Experts of a small language model: 11 layers, a variant of Muon for the experts.
Below are experts of layer 3 (counted from 0) of a mixture-of-experts language model. Rows are named router (the router's row for the expert), down (a neuron's output weights, with its number) and show model dimensions 80-159. Each number is 128 + 24 x the weight over its row's rms, rounded and kept within 0 to 255. Numbers have three digits each.
Before each expert's rows: a language model's description of what the expert responds to. This comes from a sample of Wikipedia text that the model never trained on.

# expert 12
Description: Table rows, sentence openers
router:124118135168127134158119085111131146144105081111101150114127109155148130137130109077122099116120133101127157184133127144139143109098103111108131123113123144148124108122153156155178127144151128139142103177138148131098120106129111123097067143
down0:102091129112074131167155130165116099147120163131139108138137182198105120122158153129103154128131088159138102094126128101124157162137134127139103134121115125128133169142135137105113124116141086123143169138134110090134146103156101098120152117
down1:167121156154104117119149157117166171158145156092142124163097157123117091153121108141173122121137158161124159100154171109124162126127154140093146124118137172127148087113124136137112155162202113128153181126143115130134117139137108156166123136
down2:138120141092098165125141143135133159142077101143119103136130105149152098133099150123125137178116154122140163139119138141118178152121112126193158137143105129080117139149155141185102115132084126151123076095158110147172145140126169135088084099
down3:145133168101135102132161189149143124158095092116083105091127134128126110140122146077118116120104148091136105101105147151160136175111111139103169135130099112127142122103133182125099099118133154141114114196120108118105126123152131117111119150
down4:153120174159121108124122130112130119098116105163158132085169081117139138116121107113145153118071168146141118128175100146140129151110110153128115176173101086102134142101130138141157091083122135111112131092145127165179090153139127122171158160
down5:148142161114169127150123131132169135096160119130073094114151099125142139149132127058117098172141133143127147159114139107107111100173129091189144127115098161107068076165128129116097148141130097165143117119117106127124135080135122134133141172
down6:160150094113160091143124114156178158156146156176175092125151066157096143112107123077181084132136191157133127130150148097122132171132113122134150160127126080161110123109117125109114124109104166122125119078136086133144096160112113102129119100
down7:109123109092142073106129123125107149128200178107114146099123118160106069102104175100148149141125125135133153124116118144103088135147119096138113066144155108114147134130117116089151114126093141158141076122116162140091114129156121124109178134

# expert 13
Description: Table cell separators
router:102159116135117138106126113118110154136143084131122152115170122143142122122152095119100103159088110108133130132122115115133107089116106119131118150146131105101137114110136124147189136166163137097112106133137153141068150155126134103123080152
down2:173127162120117146160118128133124117126143163124134121130087146105111106125115147110161094104117090133166137107122127127164141111095170109113149131122136127187085118106123118129133168112149105121153158132157103081141100092156092129130123109
down3:122142139163127118156119107101139111147124142131159140119157111121153174154127131139146130144155154136116128147078170090125123146120094073128135152143161150132135185095090110152132135146116112117116098130136153165139116140130131092135140097
down4:131129116150103094113127150156164071123108126108132127110110116159133127099126120150104139143153107154122111066096165068135128167139134099071155170159124131121136128152151164125112128113144118133119129144140105148112184114140134135136139131
down5:116152155107119131127117117130100106106126091124116125088173125109118135108083102111080100159141117121111147072077148140131174134176140129132147123092146094085112124130132120123154132095153161109137135163113142110127147142154137120100104126
down6:105161115090157103143138134084087114139146129151136109105155144159159120159112110176138153146157084104130146113120129165150147131126084085108086136107147138144177135115147134114132139146164171136135127106172139134163119106141130116106147123
down7:063132130142170154115118137145142137151149094096140125130131145147098127118127139105086156091117079120119111161119097165119117136143137096133160107131122130126126107108144116147083151131162176116117117124125125131095112114143128147149154161
down8:147135132154168139146102119137130116132133114109126140136119105121128131139129149079164144139167139150135096185138122099099094154147140073131106126137131114150078141112188137092121118166145121129139104123138103178102109097138102116103148144
down9:137101150130151144099130104139113148085124154164089108136115131138138093105158078108135132133127185139133145141151139152075117125158165141129128105134147144119136136118126159140138186097096102093142118111139140125074126132143155108144182103

# expert 1
Description: Digits after decimal points
router:144128155156109129110100117102127144128116104118076107071138162173126128080161134087114102155093111109107175145135160108121175086124125138151139106104142143156095131068125111165158139147134138086124142190131145116136167112177148151139119109
down2:130161136117147140147101140136088089159168150099155102157119118146172127120119129117137104150110089092147105137136153132160104140147136121158096097147126095129121094146111130117116090115123127145075136130131132125101103117128133136087153092
down3:133119120172143110124138083140158123144126143138140108121145117099095099125113113170109149108058185129131094133125131140143078114108141102139152108146102098099123162168104121126146130133096131100131137140141129118045100109085072142138137131
down4:123108106135148135153169151141145098103088098094112078121164123107113148126133133132133106149146131098121114153152120098187148141141119134154139146117141099126170116186116092176096130127105158120113153125147110111124152102139140155128146155
down5:112161115092160121086117147153183131138115159148102153156162080132106142145139102129151121135136104087133149177111109164142128106138130111081134144142141108128125125119181134141139098163130096142121131121125094129088121186142125137174103157
down6:142134119137104133106120121113144125123118116115116126065108150139128113086141115126115107145145100128139156115093115136137117169128127200140096171169172128076119131095126107135134113153116151129080105111191094101141154106137114082188121157
down7:100078173100124112122134151152113095118093103161097113129128127153113123115141110153157146178149161084086136110127141131149089157161138126131131105120134123132105110125137141155131104150081095129143140122106124133083161110142107122129115099
down8:153110108146154128160116120155139084146183134151112148133112118088094146119119162164129093089077140117131113109167109131125123176064126125153132130120138181127146125114127146090139166096134113110105134118099141091114141138157160170091167154
down9:145142151130160156143141089139121104137147166148149108134131113140112090152129131114111112074116151141123159110122148109167140094109117139127122120150141132187106116161121125206101144144101144114122135117120103101139156162107097157077165127

# expert 35
Description: Plural word endings
router:097109113145184124130098127133130153153112098075126114116141148162141107103159096113121152174098076142112139122109126113154099095095153112111128148117147147138119098082128110131177163124137143116102129182150152126112192152181077113112115111
down2:112167153165124139111080121160149138122135132165131135144144129138121138130131156114149158132123132147188115128152133112096095117139183153110126163149085133089143165112144135137130114131108127127126123137132161106112102148111152088144178155
down3:110128174085135120151123137148126151100135129133162120123119142105119123137155131139097142130120123096056115114121135098110135140114147118148111127146165103123167170134126158046110141108119112119127171126143098101114071108109131101080093161
down4:140110144124174082109160106114156105105130121139147142091142138158124153117141103120122130138165114143085120100128136150091139104122128174157122101151182174130128151099107147109146193100107117174164117158133140141124152155142113083150133128
down5:142119108122147168136111106087158123146088135118116143129145136143155120077129133108082088149179142088153135111140144130152117120144121101143142132117103111187128129156153131125139094146114098084129140115202131119109112145084149128087118088
down6:113082114098177148122123107118116155156123152135106108062142104132143132112074175109145156105122100159066114112073138127173172132120086119160138113136104143139135110125152132104129118150152132184128120132154114119100154119138098143114132120
down7:144144140148138099142122153121084162094153110153129107118101107136184147094091155123109098128114157152159126121116124139126102113103148166130147139133103097082081080163141102145120126133154090140210148138122111106137113113159162105119151109
down8:125166102121137115121157080113147176080102148127129145132128141067111117119110144116128124128125149151118150117146136159137096081105111125109137113083122153114147089144135113158132091093102138099138129134127149118121126132150176139099095136
down9:121122107126112134114174124181092096124133154141125167119111096122154142175108155092105121101108180148146122104116187120118063127111108156123156112177058107129135098118130116134114168132123130122160139129137142096129120135128134139162094129

# expert 8
Description: Zeros and later digits
router:119150131174133091126091070111134131132112100107097102105109099138147117116164127108101098140125112131145159139106102097149127134113105089114139122105145134165136109142138150148153158158161137127153102191127168103120141140152153127104084150
down0:151132146129143103098126141105152138109152083104161143165165150107109098108139117128117100091111153151121113119143129109154134071133111123104113166125115100164132148135085136105123133171119160120134118102126122131140093099110166141143101163
down1:095127137131129112090162121153110095136135102122179156142133115100127129133137122133113119138111122153138091129141164158118134199180064140157163143129154106093127116151137117139108066116167101103145059079132160091103129152117130139111124135
down2:125113114143171134103140147132125150176099124121132140134137138131143121141114156139185152153101131072132149130175089119140117156131135113156124106122131128156140100101188117141123117173158103121180109088076094135146094095116147122131140130
down3:143151122092172126135127128101161138131088155127134151110123130099160180140134141137151140098131126129130148118114159180134150090086167097103168116158100121114146142095141131159133109147140160133127119167113126159115117124110133115114124099
down4:102093148110105147136150149122131151137148102113105128135126119134080125122128144117128066145104159150143155135124139105112144126087099132124132115101133180156150095090114152153175153128130119101116125115113121119124121098119118147163101117
down5:137142127169132138103113093117144109143120118102097137148147157088147092118148130133126139110127160159137123148139141109169156090103123111121155132135100108114111109129152144095134156160173145124136099100143146136115090106148126154106124126
down6:102147149132145144123152128163174174107115149144104116123138111172148128110089105147119115159154134102131102149142122151101116145120120109112144144125136127089123115134113130087134156177092149160152136108169152117135182134146118065104109109
down7:141134148100091084155127138088149143125168154082133127101145133159155111109119119138168131101133172117101142104180097125141133099148128107169120111122112127154121127098103205163139105138114153130159137094101143146101105105167111088118130094

# expert 24
Description: Mid-word fragments, zeros
router:129145104134143114126134130138123136164129110090119129086109132130118126096147090106115119124115113126133169137139123101159146126116161114125150112081165155147160104122110128139171142130109139115102113145148120117123158129159135144094084129
down0:162109106148139114128074140096135084156125162112173116135132100140100134186127091125092102146144105127134126133125109126116129107107153134075087092094094171122135130147157109139141132158102096123140112148136136141148083130156107165156140100
down1:103155152141117126120125103130092106133169116123089185135117134131124137124131159121146168132110083126157115147156109165104109143150075130121111095142073086169144105124112101109122162129115161146130142177115205119072134136154151176137131114
down2:150138077145126167085115141089135136095140140104133094129146118165154164128138116145151061122112112148143153130111130127133099114117166161144151116147100099130145122119133131158111122160132124138134125119157153101116133159151089108118104129
down3:108134146143170143130177144109082138120133126146129148082102108094112109174077117104125159151131093118136189122131129086107094133105148125139161180115123141083148163092121133122133110164139106085165133167179103132136112175130128188112139148
down4:162094131149107111049127127151141079114151108159106108134103109099144149153140221120114102134118135123119119114082148130121135158127112086136126097158075140116139107137098139099154121129183080145145126132121126167105136110123163109116123100
down5:095129124122105161125087115122140092077104122142134174147143116119114110079133125101152057153104138138126181120172100123108117112127153128108125129137137106116128153108147132142143137141144130125139148145137139165143129150156143144117150109
down6:176132141126122121143107108138118079160117153145134113134138141157156121102123141156099105141072130106165124128110126093175112107084136111122136110101088087144131160174140147101114166093130100096109144141151117161113127120155143127078108106
down7:156110121103136156133086131124093147148154141141131125178073152103107139160152112112114110110118178098117118122110089120131126189179115114107097125132140103122142124107134127132154101119103125103095153151130148141143111145115150145140100113

# expert 54
Description: Ordinals and number words
router:117162119174108122118079100120123120100106123144129100054126145107149134092171138103106088143120109117159137146117105096136159128126143086122160148101155137155158092130145154136154127129155170114148127131165136130098140108179155132106109141
down2:082115127109193143094177134128156124092115123124150156149146132179125107140116112106123123114128131111122121121094129121120134168121046129131155135137121127116156128169117141134154103113156091163177123135128139132116105130118150171109135087
down3:172122170126113121117162137078123154160162093142141105127126142128130106127168094125159125115137160135106105101134146119143165111132146123077159137139140159125148097109115128160135107131070164137106101099128106150152133157112182141147115167
down4:101130146140128134115174133117148119081155126091142103135153101145160109108119105078130178149149120126117145168132112165131118113131126120124179110133112145127149102113111113110120143135131106169134097129132118126127128149137105147121107143
down5:107150161155127202100128076150111112097161169166167156133100155093146099136177174116111162134074134129141116156145106120126128128125107151111130146136113140146082128137151136129121123118140107119117171091124174120126084139177125157129120128
down6:180122115130124139150130135095098111151100143136100089093112151155137141164096152138122122077142126105118119135129160109124099091136181154134151086180160114118117136086108165104119167099126143161144112102138096129135143115100085109116145122
down7:116147132089141131153128150120110181152130116146098133147134131113151137134137104161137130110166155154135128120093165167144143119101118127143164096107110119103124127122166153141116116134082147103133130128124135144145122120114075175132141126
down8:119120126098114135153128111125167186136146113117150110127159143131101113106119133125108142129096154172148110122138108105125141108130101115172141145116134140145127118127142115119140104131146116113095141175107120161103131132135133174130104152
down9:155129147153109109120155128111138085138118109120136126165098105129103111165153122136145149131118155157121111086100128106179094105092132139133132133098112145131135166134132066140113147103137129149112100132145088138150094124169077131126101151

# expert 3
Description: Word-final fragments
router:077185083145148112153096115148137151138129122123113108100172150124143112081118081135160118131094112144154186131155126152124121090105131111163137096121114118188126112119172143113176167146136139095102116133119157109107140104158102143096111132
down0:111096144104124154061124084108134090113095112133122142132111153127130132167100127100134149134104164131137128145138186126117164149153121156136126115104164123116182074116131140144115077115127141128158124148145106120138130129113112125117122107
down1:106128127152124096120181113127130114107144110115136149094078134176106149124121141142145123121120124091156150152106125109095133110167128121160132104164136113132138128064122087160117107147123124136144100129133087149109156160100131148089159096
down2:104109155125105101166094148140135118117139153133165084118115111141153106135110119103114130115158122147098108120113116162145122140123131159080120075114136119125139106095155143083096083099100140136090113128078113154133125111100152152172116130
down3:122125128092175098178104111120170098097103130118143174123145140095086107156121149102125157158123120129177149136140111134108139176138131110153124132144130149099155119118163085125141135122129134126151117135117140094125144151140149191139087134
down4:167141151139116086102115130097156137152147142170133097114159124108143177117089150167144078140144089175128146114135105101109100101130135120110148108110101166112129161133136105134101083130131119132119111121156149145145119149143144105151153109
down5:093160126175130152190108147135146152126141130140098121146137132102141130103108134157143119140138158145126101144095176121116098138109159126135122112190101103134170091106127153116108116169117152109155144159100109107152160126125128093173138095
down6:181096096125152138142133105097104148165130132140108132135125120111092131091147143105142108153135095147134087143100135112095060142089141132138136118170131158155163151111164105084124135090129075118131126112135106133162119107140092147098130119
down7:133127153082134132091150129134131123118107140133111052096125115133150112078084111160128107125153144092042114134154174110187142131113154139145090148147131101139107099163119162108082126148124158135119141121143107134133135102144142109117129068